Below are experts of layer 2 (counted from 0) of a mixture-of-experts language model. Rows are named router (the router's row for the expert), gate (a neuron's input weights, with its number), up (a neuron's input weights, with its number) and show model dimensions 256-383. Each number is 128 + 32 x the weight over its row's rms, rounded and kept within 0 to 255. Numbers have three digits each.
After each expert's rows: a language model's description of what the expert responds to. This comes from a sample of Wikipedia text that the model never trained on.

# expert 2
router:129151165105104118115126170114121157138130139145141115077100167190158132117179122143134150135105126172106164134103104084145148172148115114134077167158144127132116140144106133133164127154135102135132139115146124108135132158178116045132127164137113151064163168119131084131169121118136082170183138086101123135111175197156173166151141090161081094104108118154107101131141102113094134137127
gate0:134134097145089127143150072140159158111102143164112181159115110179151118190157135102108147147108147144155183099144148094141096144103159128117126100107099103183120123215136115131162115121156113125153079156102170086180155122144171107076109123118125142184230129084130175163124165136169151093166076036144134119115143113128126153134175153157090142132135089157194134162196113201079132161142
up0:151114083135092115127147068087162149107081163148111170135122121170163070176129146119127104148064142145160179092138201140127089126127179133081158121100127114183106151210123109151115087114147119132146086132091149135235126148144137120081115123142170195153208131138117171167103169150173174079124110089133148068133143113171124112178172140153107150166130097210174110145210196163147117080110
gate1:178156136152090082147109152100115111144153118136119095164070180085122101129165117119053163141145162143139122158176148068067140121093105110123114112095143093116183122135079158141131102129194088138103144135142132168154134165147087124137121128073128109152166098139153147077129131135098127130146130104170164073188157147168142106110107080119194148116054144092134131114112181194124143144083
up1:117107153074107167142140160090118126144155166160169147108078103140152140107191064149084177121139113155175091145084127124057118140140064137180164142108120125144220172109111216134167078155126102100064137075115101125154164168178171107180148109123116098089120158093216183089132145167134156146126114066173133099110103083170161096132134201113113091115131144174170124082113079192118110104108
What it handles: Biography event words. Verbs and nouns in biographical or narrative prose, such as received, won, died, attended, took place; also sentence-initial He after a birth statement.

# expert 13
router:113115113104135085106165192135117128163159177173149162116179091096191167122151109093106077114080174165173140168150170121135095124154119148134093192120087183134168120133146135142109066147103126209175169139095137102139085100151090158164144146108096142165154062172102141175094087148139156126143158120133088113106115140098150090088133140076101171124100138156128128126159121154169137093109
gate0:157144127101103138151112130075152163160090118103141191136116111133117077119089151134108135073160128066180114138067148123059062149105102138139107092098152158114110145172111124164136057169118092088115134144135161104107161130109141166134150139141132141115114136147134108123167093131075137166179098143131178132123147071163110110102082198138068098100157205090072108097174121154083108069136
up0:121151126078138135095103111095167128180125082175152135149093137139130117142110164094105117142139124132140107161086179146126133108119119144127125047108144168156152105134161071198074147117148100153114132106102111136140110046105115140121101144098107136113074144146193146096099080161108098150127183126159166121140153146105157080112144160114117180109189161148124174137142155106091081145112
gate1:121081129090110200160161113113164137136113114124163162188147089122142192165133123092160126102185115063180130147121128104049132116090110154172159124102114125137134162137127123185146107161091146091066125098143039109133089109123131156130160109114154154133147110160175166120120050152141098114126121037147183130123159056186147147087021137175121106112150133090103128120161119121087129142146
up1:139140098154149173108137141131146170209152173122167172109116147158131138133107123135131058134055156100135126098134139076070102053133156136102114127094167049133122156175113115116228146161112152127093114157167091099053100097154084139108102090179132104143110149128145202161143075132138149115132121104129203164129105136220148183185127116161149145152117173136105067146163109114159115148104
What it handles: Line breaks and clause ends. Line breaks, table pipes and sentence- or clause-ending punctuation such as word-final pieces plus period, semicolon or comma, often in biographies.

# expert 9
router:132174126134072118113154088135115128103104140158148168131141092183088171183082086124172145137179057129188145112069143128116062109150146120121176192076105132169106110201132101206154121164116119075118100157113159113134146130126161113106169154169160124110098104128151158165143148100123082121107139100125167062096133129186107149139118168172174110160132149167170083145170162107107121141092
gate0:107082149088152149137167152134153174149053184096146139125141138160174090154119082113117094160120082121151166179142176180103080170169107078170122083091107146114160086144148192115168126077132171072102154131149140178111149043170104118151144192127093114092078096132130124121137121110119124186097082137091156124134094104159133105196100181090072160149187159097146169173157116150137159090148
up0:120103122110104122118183133138121190167127152166144175135193103146197148151135110153146104186136112107147151154164119172110091103166119101147128067109116184134177112122079123131154071061115158075126049137216085148158155149083081086124139183096161111139072140108101125115161119150178145179143175115095103113122116140176182151169118199132137156164165188163163162125148118145148121172158
gate1:113114133099115106135138108110096157133092151131136162135112147103156112127146140179074139096142087157090113089115075158167124156106137092129170132100129122200159101063148118117133113116132109147220246113149078104146111121114168109129156116122098121107186098110117178140183109077137096131124117119150084132098122091113124124098035105111152156112129202145106117164146111125159106116161
up1:071077129056090116172114129138116104124149169137176154109055131126121121118126134086097142108112117125092150112132154112138132113157210146101139154082148111225148126125095079111125063194105131119149196113136131065097151116091143114131157103127119080095178096117162190124169107106151091147132111110120126102106136142127117118135136126091152113132171220170126126138087111118077121132076
What it handles: Numbers and common nouns. Counting words and nouns after articles in building or history descriptions, such as five steps, eight bells, government, church, city.

# expert 6
router:083126142119127103126113123136118106096120146156122118145110113189103192095071141140133140093165109174133169112152092125156136124154115140144197156091098122179126120195041158112122100125133158178123090063169123138113134091145151115142147126141155147053178156151157094186132175093088077137088131131159154146160070112103138136200140105179101181090151188100122171155181137092080138115165
gate0:108073175145107094054162123077164209130079164166138143121115153131084122112181169150171113094114112100161088182091146032148101131087121084115034131135122159168085131144165123089105045195109133132160197115164108134133187087127211123125129149222091077089158129098083138103128146081089093138138067132204203129103115076174119134102108133126088117104121140132102143123154084065134117098120
up0:163122118121091142127159115123171095167139131079116141102116156126137139100141078097092107112211135093143119149184109186141110140108106158107084114104102120134144154083108158165148130158139117127092088143165105184190126137086176115109060151095086142136075133188093132157095162168110115122106116130174112055127158091130150138158104147085117132154130144136050142112072107127126140052104
gate1:114146138128052118106116121141154104147113130131144118129123150126119161086131120127096168191146099176113173107159126099118089143146104105110086154182154150189172116133195123147146132173079131145110151094172120151096149111175131090108075146126126144122163166170146106136121144073140124075151061163097109060110163153150156085117103109114086148114109222109171125116125093134170054168122
up1:125156119122087151109104112148149105108107130152148106091109148077140131101089105131115146176156102169133094133121127115136137155143095137138088176163146139176108137175179102127183151187132187162121151153137158093152114102111101094161110147173065183098161181124199144148107118124129126077128118168114145105112105170120160090138098141105078158145111147157187082125146093123101030137113
What it handles: Institution and place nouns. Nouns for institutions, regions and organizations after the or a, such as government, district, University, Road; also S-outh in South Korea.

# expert 20
router:106140149130120097131124154077159110127107095124147126135114180092174127117105095149110172161175174154096106135128125156143133155134063182111169123135136097136068093107163153077150143073144177074157072134104109132087077152125147085133171080149073152166098100142086077066150192142118154177123086149156095091116141121116122116160125110197188143135041152115169063157149144144149166134110
gate0:072075091119220108111118125121156089163137088101122153111115102118189077087115140182111130103168157132123117188157131132156056146094127132118170135096094120105130156123085121190202181121125096101115073083123114105139104134180123134165164165088100151105110105095074119085137123083161128091124128142150130134137139104124133064133168141137148188092120130131115107178173149162131105095091
up0:082128122128181068110127110149124104140193079118101141124117083118171065085097066135116174095173189154093156152177119138164053104180098128115156121092127095141120114123103127131192215080098130117136121093098103125084084089161101138159171155066109126162156109137117093034143112107170116117087095147193141117140116112091088105179140119178124163111106135145114138209143137140138138095106
gate1:090133123161124148152099096125073132112115136151150154128158172095124152096196119132190171101156163094059176108157117103120153159091109139106180128131082102140081107169072045143171121123123134074091083093106097159110112142196094117098118115075171134150172078112127135144113136109127112135121111159155152183099166115173132092145106184208149160150143129124139096069200092096138093128120
up1:137149118166145172159104129135089121091129114130109166106123170119125161118115173156110158102167111088028120144144105144096103107131092115085149087147164114154056125172077051107186146096124090092089078104096139109124126128105109148151096128092153153118159142115188099106095177103103133120088118131155122184142126087112095112247101174183159164178136176147119130119120092090111105139059
What it handles: Sports team context. Tokens in football and other sports text, such as Group in Group C, league, club, playoff, and the before team names; also Thai script.

# expert 23
router:113123099144138130099071099131135162103142118096095116129144135115091102138101134072125127152153121139106116136169149129110093134143136047155124116126158062143138122078122085158195202146184110090140111142114147107091065124118148183116143139083111140134143096155120158077178143074136206128076099178125072167142085172153172083099129116142174125166166164163188120183086107107051104097166
gate0:102137082136038115143159124092088107075105150144069174188138118101125138154124088165158134159175123139167133079131148233158097107087175128156119153117109144078122162066108118180080102182146107132127112111091094116122149110102148194133142108108068139111126114108118070082169162148155072180150167143197132141128093106167136071128120095128144139118167152118100185134135126122144098163108
up0:091093109161093098134174127146072098097078135184109149140144169082098087168117109131109105183089109134119114127125115195160125074136160105091107118092138073127125138150087112168081113134111118111194150094186113092120088089068126148160140119086117100120114141121100096132209127188108089171059129203151146079161139152141171082145126147176161094098100150184091092111076134171112149110134
gate1:062134124164125133133111179165155198109109078149155129115141068140129114111169131132142113156118120148102149127124144153093135118120144068104094113100134086162136102085102099118167143121084073140166123162132149066105075114138126172135143124164199113129201194094137145137122159126131114100132134106107136098144169117204093192137147151139131068101159114175089055168104138107174139173125
up1:166160166163090181135137141175147138090138131136148120124148107143108097096135106157180083135090119148077043152112099120105148112164091103133131131106164152136172154105112076129170115093131050136154121157116143121125068128098090147129121121177137112106135188103110116110185127125135128086074129152084099135105097120125058171162102140165169117141097149134141073140125134168152134174193
What it handles: Foreign name pieces. Inner syllable pieces of non-English personal and place names, such as Kaz-bek, Bitt-oun, Wa-q-a, often after an initial capital.

# expert 12
router:129111095129165147108105082120097160120171150118139085139132141085139146088084144141154129040080109097101110163109127087114142138099123120094138087119107103201128154168067116148182153136144127069094178094158165142104157131146129152069158158178150090154156077101172204143027077104137140102170149142162181129141140161140123136149174108135162135139159169092074113150162132159072156151075
gate0:094106124129160074141115132124155163139112116194153146099157099122161134202165119106119093156111101128194090095082094109117124119108140071176129173145114171126130152179149146103095103166118154122129128097148115133158137133187175203137065082103093113131148122141143115158115088088166122199134151071160139106095143099071090133083119115118116135134086098143120099099153150099151091123145
up0:112142098158127075093093119157111141087135116135106155078152134124102163157116172123127116147139072155193117138161127135155095153164129076109131161088132184151124140159219119094113120158112112137149136145094124123139148155195114119111151123114082124130133148109140139132082080128106099115130145153097073129090137127085100109178173135159070176136166062177086073115101139158097157145129
gate1:223100204141164088166107096117096158127153159096150130093142127124169104165155103148134155128069109119151160136162111111148100081102180169172095147171125177141130147152162146164160112092163215116074123120171132152125114143089135140106110182112107093108147112095157099111114135113129120123144100113128184126131171136147106140117143163119142082129138133118144120156149128202137123131130
up1:096094103186113091179175134122124104104153158168127147153131147066125161153151088118154096151128093120189178127128068136124147095106153132119092145155140145061128114122195084121149130171151131148104134160134115113199153115152164133078132146108057072146083158178125133154131104138151132174195078111178172101147160109122169148084058139147121116113107091127055204104184100155127129099222
What it handles: Word endings in tables. Ending pieces of place names and nouns, often inside tables of election or sports statistics, such as Leices-tershire, Barcl-ays, Auck-land, plus days and years.

# expert 0
router:063074172126074098149136144142180076147131109130108167149074085142152117124100131155046121186158156051139110139110181162148100131127148177168098189092139095135114174146127155115122105144138112152138130156167184100160128152106150085116101139196104109158141185108121079082114122108140086141151113150113136123104121084178114151186120184141141079149169171234137157135122175083169105100063
gate0:127098139146131130099086134078095143124130147089207138146107132116180130114089123123147166081088130144086143051122169115089108178082131096167122109162080122179117053150092126131170120175118134091088077112149089180166154091109127161125161132118125153116147108139062130088077055135124197102115203148166155169183111126086105156131132153130153150153145108041110134083142173154080113100102
up0:090181163177163108101109124153100175133133143164139154133099110107070170075149181127160118204192113128133112155152121080117085098084167126158074141134106167143140096199085156080119132181103146161146097120129093184170104127110126144069122082193119101122130120084136159115051068118168097141144110103127121156133200154143138127055118158106183132132106071130140114105137110123103115164149
gate1:169155165152097099143154097117089189107112155154132178106185169149099129082121126156121142115042151115087119115115137092145108139069099096144059059138172134090123163108141156152146152093160150039101144100132130175170138111121164157130089082123179093111169158078171097093132133120082095124145083165109098122142083143168152109153092148162092131087148094148147103103153156160155095141195
up1:180136140121145147113111127138158168111075169132135176161146200121114196138107085120242079162112138148108182077127142150119102100104125094110123095123111106117074120163133101142087129119140150140076143098104109117169150091117104126130120115119151016147164118115141161169150111093083107139132119088102131164091161086154184069175115080134113067134118076168145179092053175142131122111155
What it handles: Auxiliaries and sentence verbs. Auxiliary and main verbs after a subject pronoun or relative word in running prose, such as has, had, were, may, might; also adverb endings like phys-ically.

# expert 11
router:094051245151116151124144123128085123126152157183114122154197132169134165104131137045114147168083171152123113178122133124093119146164157133062116084171103151122168105145147119119074129115090186154106105114094151119139112110119125123101082132133125071098144092176197129154087165069114121117128130107073121106068126151150178079138129093129142126068141088089082122178073120100164113121153
gate0:175200082119130160150140141088133144093096121203167145201136123127093109162127146127104145053111146092146086124121153153119157086115106120147126135062100092094096158099131108136172166112166058099115167081138100137138130180131156107193113161168099131104074169110109177068117101153092098118114097121137095099152108122120096136114108166136132148147107144194126156130191148076102115138157
up0:077137172102152130090074119092132108171181105117150131182180125175118101090124103140070172140139133088103059084106153190126120153158127152141134183118162130151104100163135173105148164121165121159117086133138151111122079172145170121152102093161088080111097117150113144079192133163061046142117104114160111079072079119132133109137135117195130145150115083173124127179108160101099124125112
gate1:120187119130062106090138151101181142099148099136101096099087122131146144137146178158156118194128142149117143079130182128127129181117097131168071168090159108119114180148078129117161095167124095114100106117134081157122136158149148136101182072102134167130145134122060151152084117160125091124121105147167170151184106087179125120132144172129106110151117175160169139122197141117157155150083
up1:082167156141141076071092158102093153130119156053097129163101112169080113112081104088120140138133092112148156153086144149136118108158174128079051118156125112076111147149125147116192149143192111103105049186094132129159160125160160073144095092147109090156156149150103165107095118134120116087149087170122098099126104127133170069118113094115122131125124098122113058161100180160189158125112
What it handles: Opening parentheses and quotes. Opening parentheses and quotation marks before dates, births, records or notes, such as (born, (19, (3–1), plus table pipes.

# expert 4
router:152168085147188127168086129091172158100159170061176130116115151092090094169123159142139098075105147120116142161131109131135182186105125142107196068127104179167102120151106143111130091167123129129083149164129075109076128120101063131160132048116107137140090170193063178111111085150125114114129091092099110148170164090096118106119136130160138137212107105076099141080179142188181118101174
gate0:049161109155163123125228143147182122116098149138111119196087148138171109154149086162186087090107186044107117111115096142098121155188167105099140081104142165095104132145155129103107087144109110119100105115108088156168129107134138132138127141151159075192067130136150110130182147102113025125092160079142144113126084125160091202114145104113142133126120156150149154128148126113173140125116
up0:106106191160119110132169106157165121104085164113117102207031133129165107163145125123127095129159181026111152157136120136131118133171170136121124064097142162133169168123163108065074100148104110176150119116096092192197167127172155089118090138189184092163058143174098124116190153098127118110137100103164117109133070107152120143104119104116186168117101140179148165174109149148167115150142
gate1:115128150080134117134148102107100140092143152105180117125090208096177116107146192139119091151128180121150116125120119180065143225120122102201150100127116132106119178081158109046165095197093155229101090113108133121108155146099107142082073089137125125119143095147086109129110093137140157129142082167123177130150127073158141136154167153128142106163154123116158122096110136073151186129154
up1:140139143107164149137126105131127101127179157066142086105127201105166106072164175112118159070086182086101131180097152140125194160181163145167182133129182146160095107110116160089113121166120175160149137122138131138103113179082102106140143077100102149148138090156093103089139116133059128092105130152068188117157147075139084130196160094123140132179141156109160169068172102124183165089156
What it handles: Spanish and Romance name pieces. Word pieces inside Spanish, Portuguese or other Romance names and terms, often in lists, such as Pab-lo, Á-ng-el, Nic-ar-agua.

# expert 3
router:194077077140115184112156102171098099109155094137162133054146112097119142083176081080120131111083095125156078128122116094146130083144149135144102190164179148105125163132177171156119175146120192129128176127140117124145145157147126185127087184118150149118147140113119174116094122065129130117137131143078123147115107183129109149036155109125133069132126114121137081105047088132121097155114
gate0:119142162094090162075072138107075139152116149120144134146125152173093158158101115179121101156125127130143121078105175138093187138120117103167116117110114152144104148093130130082170172124096057113097105207142176123176166142178121107101133154155114077124239145108108163105135209071133133135123165116079136162103140105209117210175157101090100082136146133102135150126114151142100140150146
up0:121172132135120195069127117104100110166102078111102133123126167143138151133125157150119151165192114087159147105158147133141182172130145080165120100130088083182102139175127167090208169089061080124116110135124142114162118119193131144122121109156108097114197114118115170190112187064128160148149199138075129137141119128156117185109197134095132097118145133074168134117082144120088093152116
gate1:130157128122154136084130116139176123128072150138115116130180169178140144086132173138151131161082136110161092113146085137164169101051147084129129106101084151144163125134022186093123115104080092131068000106119100163079152090171113151104153089128110095088113160111133166159143147127124119093162140065197159139145127127148125106136086111153063116163127105109157131113129147142164077118146
up1:134140091101111176149201127128140118078127125143126112127209159130145095053150158159113134140105123131147137131186094152132137109080109070126172142122103106123156121117070190121098172147119097128105071125098150133119140171088105075121081103133112085056111150077157164092142141122120121142133130084141182154175212073158107146077157188152075139203092129130123141130099165153112128115139
What it handles: Tables, coordinates, aviation. Table pipes and entries like Loss or W/L, coordinate and time-zone pieces (°N, UTC+3:), plus the conjunction and and word pieces in aviation text.

# expert 17
router:170141121156068155164112183145098163122158105116123116102143151134154107120163112135146121164118137067127046119159113140137149150144101124139097162164192129105125196115169113146162131137155122096119106150164156104120138162117133102138101100105154149162108171115112171078183152115093164153128076105098090156087139154134150130068113082091100150156134113120140093140087067115176081135158
gate0:153075104105143174116118125124123075100156158088096142158149111195117148156113141175111127163133090133159152081168137152141121168114125110182112117104095150070115128156135157094042101091103159146102122119159145109095094113085142136092143129132119057141109192142112121123100157181149108168120135160154162122131086105119091144139162193152132136095128149164144189090126138106149161106116
up0:181098065089110142079164085127196131141172141155108131147110107177152130157128101146131072141152162179126164144126138072106107137154114138072124151135087132062150118076096132105071106177104111115159115114138112102120130098124126131156142130137180113189152211136144127152090079147137082121135145117140172145124145171145156145091111147141136096105136090139128142126172158126140152131099
gate1:127131119118162097115118165080208161138146139081168104144136142112114077157066130169108083099120123083130187135139125118124075106114130085175130140137093155168109130175119127081095138141150134121065110141166134149120176132143177117115167133111096132180098145079102143155144172126094134139086198173090124161106100090160130073186120089149146066152134164093069155133128166110138151071144
up1:168105115146171168096085143130097154131096106124203203135107138125134114088110105161146104131144044103120150155133119153084113147087164123140096168098117054153066126163102141183125165097079154168069087109130113155104129109174126118125129133092183136124113153173083052134127183107207155139095070047134125122150127123175117109124147164077119085078132123111089131094128089101167139141120
What it handles: Prepositions and tied. Prepositions such as in, on, with and from, often starting sentences, plus the piece after t in tied or tie in sports.

# expert 14
router:155123130127140133118144103179145167161136121117075122109142093151113119158122172146154142118131059166149152058148099084178154098088135093112062099138080156130170086219085061142131170109096148166039146122104086113128171123149139171148108120105130139134190131098152175184055097157177119121167083124155155116165143121150120128085129140133120089123116119135087122120151179136135153136141
gate0:144164080102071111154174161109073150149112127151088120151188119115177171136164128144064119209098133111139155068097109192119145115112133120080079102149113099032195106133152155147121093090162081126135117142093068176117071131111107125156166144160068053186141121143100135140124141113144123137156086147178154129110121145180151140185164121121129125145135150112159099123079121143180061116129
up0:142122073170091081127127132117077170140134107172049118161171145171128146158158114083065155177116180091097106080137167138146150128115119150088083123124082105035190066143129084135119147104137024145127123162080168145094100123136141116178131098131058104170191092101104158162141146093115135122101096134158142108130087170182093131139187128116156154203145123113118109093174173165172063148183
gate1:125125126139135082126174150127101138113137100143116124144083165113111127133123147111117137139125110095101142078130160099103114140110182151165093108156094135102137139146112132078092149144153173115096144107186083064113113128168124108139133120139140127203121133115116125115150143101157132193164076129159158110169126160116142162118119117156145083122114160137110123121175118191167135159198
up1:141084115141100130092185154110097182129126130125097117156115121112096182092135133128147132133109118143138123098159093049066156168140151117153054110137094109131128135136075119102104154110134124163096136140113105092106163155096076179139139143104122127133175162148090146091220127117118153151145081126145131107192120188166101164104134124099104134153109092131106098097213165153157133088154
What it handles: Mid-word stem pieces. Stem pieces inside common English words, often after a one-letter piece and before suffixes like -ed or -ing, such as p-ound-s, hyd-rocarbon, screen.

# expert 18
router:157138104123144103078114107118106143130094156149106161151084158096103139127167088097102123142128092141115134121131184134082110200129160108165109136123107092110087068164123143160136165115180106065136147154123166145131154190124114151195119205123177125139188082109164146129174089127110114107088166158098136101163121161099133119134184132122086074090156074128143111100093109165144124154119
gate0:110145119125102157141158146147091093123088131142177174102124138160125195084138136151167097134123099140077119142146098136114143123078097180115162124102125095099111143108156101100100116113146154129051141104069103115098107137155150080117147110104111117123198090086132148211116172150168100134138071052136086172116173145157124110088071128094112081150157136131146118107123102126151146188137
up0:129157199123104141168145165100117130117112138145093042118160151144114243113119178135127107160118126159155058106161149148134144123157165123161162102075116169062151128115095089105084157141142095162141168120046127112160106122146093165080136091201150076076101107110096123106114120145151197102117132069153098152148094150236093188109130157125134126162098162147159182144161106055119149131157
gate1:172077150104104141134119135132132071168174181117149135171145133083127126156139105160156091157129139132180141075099102150090121147110143092180121179084098165143113086133181162080115158147126087149133139148129058164180129178162096128154165172104082145096096087084101144156099100153168113131106147140137132109096106101169126155110165132086069111140182110185109232082167098079206176091133
up1:170098120103121171123196083142092091193120151089143131133130132107118134183119136129159068167161093146081168088145125149078112104072123101075132154074113130084101125186131128095092147101087067084152158101183146142151149172101134155155098128080082065107119091121109214136090128224193128116114126164132075120128078127152104124162123140141071123140163137152110227112115104120158140110111
What it handles: Slavic and Asian name pieces. Pieces of Slavic, Turkic, Cyrillic or Chinese transliterated names, such as Nikol-ae-v, Sady-gov, Andre-i, Tongzh-ou, and Cyrillic letters.

# expert 1
router:133124074098142155139205133164128162156114125133169190135079040169124124180195077081186135122131120077106153086136115094123077118133208082124181139145108119103114063133110108120115153130142135094134142109138164110145111105115155158126138163139144113132147155073108121118076126096183128157105148122137124143141121100161090186103163123180191140163070150158102137147179086161110135127074
gate0:122172140115103180138130152113126148096163111138080139120064132158117131104158180141138146093198110132113094113136097149143124167140102081118102150162152155125152180060135120049141148172172096153122107068128115131231130119104130148139102117190169056135153180121131097122165127085144096099180140112149121119094181175154109136126138152111073187131116094119151179133143126103065160166127
up0:102168106132168173126121150162152093075187106127152150136109111126127090198109138117177158094217102153168131137142157122111104138152079110136119137214139130141125114174169153120104102120165152149156071138126105156149102112125137144140102192157173047113108182207165143130144182132144151145144170120111114112095117175034115140128147121151122167136103095077110118142143105146117176159191
gate1:111086098183148128170170120156115164225076181132151119110176091108135149089104191106137048137107122033155162064121166152137100093089139135142125036135145116098146119132106150137143163096151109144135134168125165111161137120097116190088142131099119058161127082162155150132106112172164178131137140124107121136187146099137142128128092188088087098115136110155086104143187076126161155171121
up1:070128133170184143176153121123118139198119115088104178119189177098119127103144151127160069139092158038119172089094145114133104099099120174122108028081074128139153127113096121180113158141129082121156125136148106073095079096092103175118163093142148074132152128104142193158081067183171142140122126126107159116178144109133136153117086174151097110136160111119110096167146102107155143115158
What it handles: Headings and Romance fragments. Section headings like ==Career== and ==See also==, plus word pieces in French or Latin names, species descriptions and taxonomic lists.

# expert 21
router:167162124120199167147160143167085129138119090086101101067160132169128113106158153126229127116089163107120140135157054126085173148089139075098139136168129097018109095056152111151105168132121124126159121121108137127089132132092138119119141155059082168114119119135113121117109101150161141131153182170047093130129138138079125132095130097099115120080139078097091153114136080135094159185176
gate0:074120129086176116112111177108134160182095141159123143091130055120173140096090167126175095086108106161081173099139119087099064129091145087052072128114073119155132163132099076190183152146111176169126108119131137145093118062116139100075108124107133154157090106123175129122130164138140154148140119094106104174066107092125138091149157111160127114148123157158097117110105154111081116121073
up0:104075132120140207099092193129171109112107137139149136105118049142127140154127155124116117064163115132150075121108132111129099116128162088134134153105123170212152119222151124146131096131103095140125156117138097158158120053155109122086143126132133132110167139144131146186108109103154133174120116096112144134116098131140161148123102154131103153172139200167154167119156158141117120098118
gate1:106125120132123124126144099152151123171128144066105120128144178099148137106123127109171145129184119063083182094084141104162110098110125124182109095125118162171146184123195115142152114136117080173086109085130154187090100043117087190138108125130211105181104162167129104151094120137098148138150136178137091123211112153148092137159099109141177123060078178128114127100147174154084140152125
up1:134173102143157111144167072119122125189116125153107138113171157182097150149109150165125109156156147113082218121148110139123124078104141176133098125139089103082083087131094132137154149145157116149123115140085164158079132072120098115142155126103155140145082089189124138138106109183101113125157146202098129095231100131101107081142113127107153087099073112144134141150137182160092159142086
What it handles: Music release text. Tokens in album and band articles, such as re- in re-release, format names like CD, and capital letters K, B, J starting names.

# expert 19
router:125129084105141169155137123147130141162099132133127076094143083111125100060148141141124075085099168094133093151140122211111127113167147104114187115104155084191162132065154081126119141126169130154129113157111118088163143083094146113105129104078115137110082113090090096132115171112117184062139168142109103148123107078149127146202120151109134152142165201148128165132065095164157119133084
gate0:073167159166154128091101089112134101093139158107146116139129184164093128075102122165119111136109156115110146147132108147119135136111150105183185060155155121063075134121184100137121105109111147153101156132152117086145079128126089146091119153161132157200082097114084132135140163113153180104095143088187140148134093155071136133102131088133152130111126105142165119129107117125138113124140
up0:092214130213142125144124137133113128167101191117117107127151144147103097131148160193120126137097159147118153128147129140145151103156121196191150115120163143089128088121183070179157121103097147186109136137108092148131136098177120129070113112126111155164133120129082117128157156062097171099137164120142101121120158118091140065151141094112091135181161106178120094197094179102115102168140
gate1:115127105156171070091123098096080178175128138182139153125128122143073115119099140133139156111138113111123186117103123159137095162029153062109092103111076131107142118118187189087127124120100117137075094126078086146112072024122135131062115078136099104119108159170178073102137096094168118092142138118105165164082111095085220103124113078113100092074113124119150125183112086111083189134156
up1:121169129125182076105123115096083155198118099147131114089181136143099170083144131143118174096137169085114133132166158131136135138121148114120123157094153126161132145072195139114134101124102092133104127144110085147120074055094106087103114108128055099117090205067148095133114119085173123091182121079100096145088091131093137115196144129140116131068077152097108108157096105083061163103157
What it handles: List line ends, name pieces. Line breaks and closing parentheses ending list items or table rows, plus inner word pieces in song titles and names, such as Fl-oss, Bl-ack.

# expert 5
router:102127159110134139145172122129102048121134143118175108188152127107137162110150138182061127084139145126075107126094173111120130111156082136150195165146136138121178193104194188146164119121105057158155153095141153135131067150128139126113118121160142161118112076149079100097142107140111096126081212126120128103109112143066068145128122181110114163131187191114168170138117098134107163119095
gate0:056110146094100189106098093112167108069091132121158209148112185073069136152107081156091179162154140096098100076102155135087087139176082119124165082157142160177117104118187096087153157114147147164093123179152138084162137093133176157112145096144136091123057055089109119077135127106126118160109135136076080119158087110131066101129093158117174122124188204146148125163078133138123198111124
up0:130147141106066170170148116140137109147132100115153148073130162126104153118165116145186106113111079119103145197092042106131129169120127139158141151083087108101140132134111150182160075162066118109095140090116097094098087093130168100174109071089145196097139174108101145211079128128121041187169131133091126150095123141156152129147123137130067153142107121138094112113146100178114106181199
gate1:103132148178064126161083154113145116111134131121105092135113138085135152118171170154133107127146097128131121166169150145119138130151087146167143146153164119104123144190138105077168061164167111086141058089199131152134103125151154076127078151166105105100136152141091140132129153177114143128153100108106133142088110189159128142107165072149157117061133165183136097191102132106111105136126
up1:146123184157089164176175134147102127062123131135111111129114092130109124124150109188125166094159106134125089198086162158138145124150069127134182174184175119133180145128172165060144126153157139043141112084145158154138120138150141077139088151177118110103130115163088158099136163232091118109101134139136134064122101141099121131126145049160178082128096156144144135168122122158170144099091
What it handles: Copular verbs in definitions. Linking verbs like is, are, was and became after a subject in opening definitions, often football biographies, as in "County is a".

# expert 22
router:205138152139112144142122136133091088105134139100126087169127155135162045103094157139120120169102117076185131133129119166137130109109101141108073134126176166106097138079167172117032088109134141162192145180080139164112170117083072155118118085121116110145084115097132091134162124122113133089143120173117136185135104148075128091122107120074142136099139126099162129133071145048155159152139
gate0:181065135128130131128165156163186116117106164144112202130096125141088119159137121144127154118136111180176107109159144142088147136156145163152110105156097145119170129228083145077183124136113161134086151099100120126148121119125111162123106172147102108142182124124162145099091137132127136156120127114118116169130155121144106108167157085107112151121118125181134127157175123127153089083095
up0:240111106131143126126128144153157161135130205124147136175097050132111129157123100173134134114106038193113110113182146136099160104154104131134166107168140106084096088147078146103130136051083199115120138122131105145092157127096111130153122106141120109161144126158133158105136131147097146157100135174093180174191131181162123157167125144170092091127138147179118097142177169111156106122117
gate1:140145125202143174143135148097168128142129159056080116160123134093139135139134168182100112091146145156180101116066141138149106137137119142134082131125073076122150159118102114154114136069100123180096079153161145138141189126107162114165165141128113110143148145107068122110124127161164182163138109125150138130126133100162099178160108114111132109081085125134156114129120098123129135125213
up1:134099140169124184216144165122158102114189168117141108078180189113192135104133129102143095117066160091159081108099139163135092137063103167162103135091122111127132151127148124137137127126121106145065082101148168108157182125111155107132191096126093206133115117151073134133136140137185136171140131132117064160130135117182105159137159198140090136103205074106208107147164059076159148188169
What it handles: Table and list separators. Separators and entries in tables and lists, such as pipes, commas, dashes, times like 4:00, and driver first names in racing result tables.

# expert 15
router:130126113167149120168178111135091166091155129158121111138134185084144148110138147139106129111080116120094071085148096126093131161096116114153143117115142111134107136062079140112158092134143125108141162129144163171159135179075142180151095156108133131194171154092102180127143093129111122091119105172104159144176111129093085183135150088092173090118146113118146149116123125108163219118090
gate0:101170197135143093157104160161149144079148045124171088158135106103195116144080103182127133108131087208120090134136101087112140165179123187126188118086108098081105176086137157127134122079201108124108152113146150143098105150060190128136087197108113120228134135081133154103110137122142098132104119138147168146144156055125138146091114122149164082144114094105134085129107132127153103132131
up0:098121132142166154115090083111146122133164174083189150129123175141084167161115094132193095120085160150133172190128104124123112101107097154090219107150105162101146114158111131083106063155175143097099081140132137125145171096144126134169097170099122153098138153109150109148064155149184113210159149140168083164122124121162190116165122164111152102092087136137040131103136136128115128154105
gate1:135152098066138177168140126081139105132142137182126050148131090106137133109127080127113124108153142060134188077146172122120105190104104141072120112100098093157051125168149154077116104090145157119123158062097174118210110104138140132079111145132141111088146106139121199148115096096122095143171133169136164096117138077117128141148162123123100143183118115183159144088109124113189135106105
up1:125167133054160174207124131075155122121111141134210124183109119098203111081132113121117139114126109115149105097101153129081101190105081092134142173132154139115088154135190167088148095124172141087128172097096136159188150150141133114114120162209210124112173119101142146131118148154106122142120149171123099148105093103082167127130122139108113121148109120095188096073101139108210133089094
What it handles: Word pieces in tables. Decimal numbers and word starts inside stats and results tables and climate data, such as elev(ation), narrow(ly), Bell(ator), and sports terms.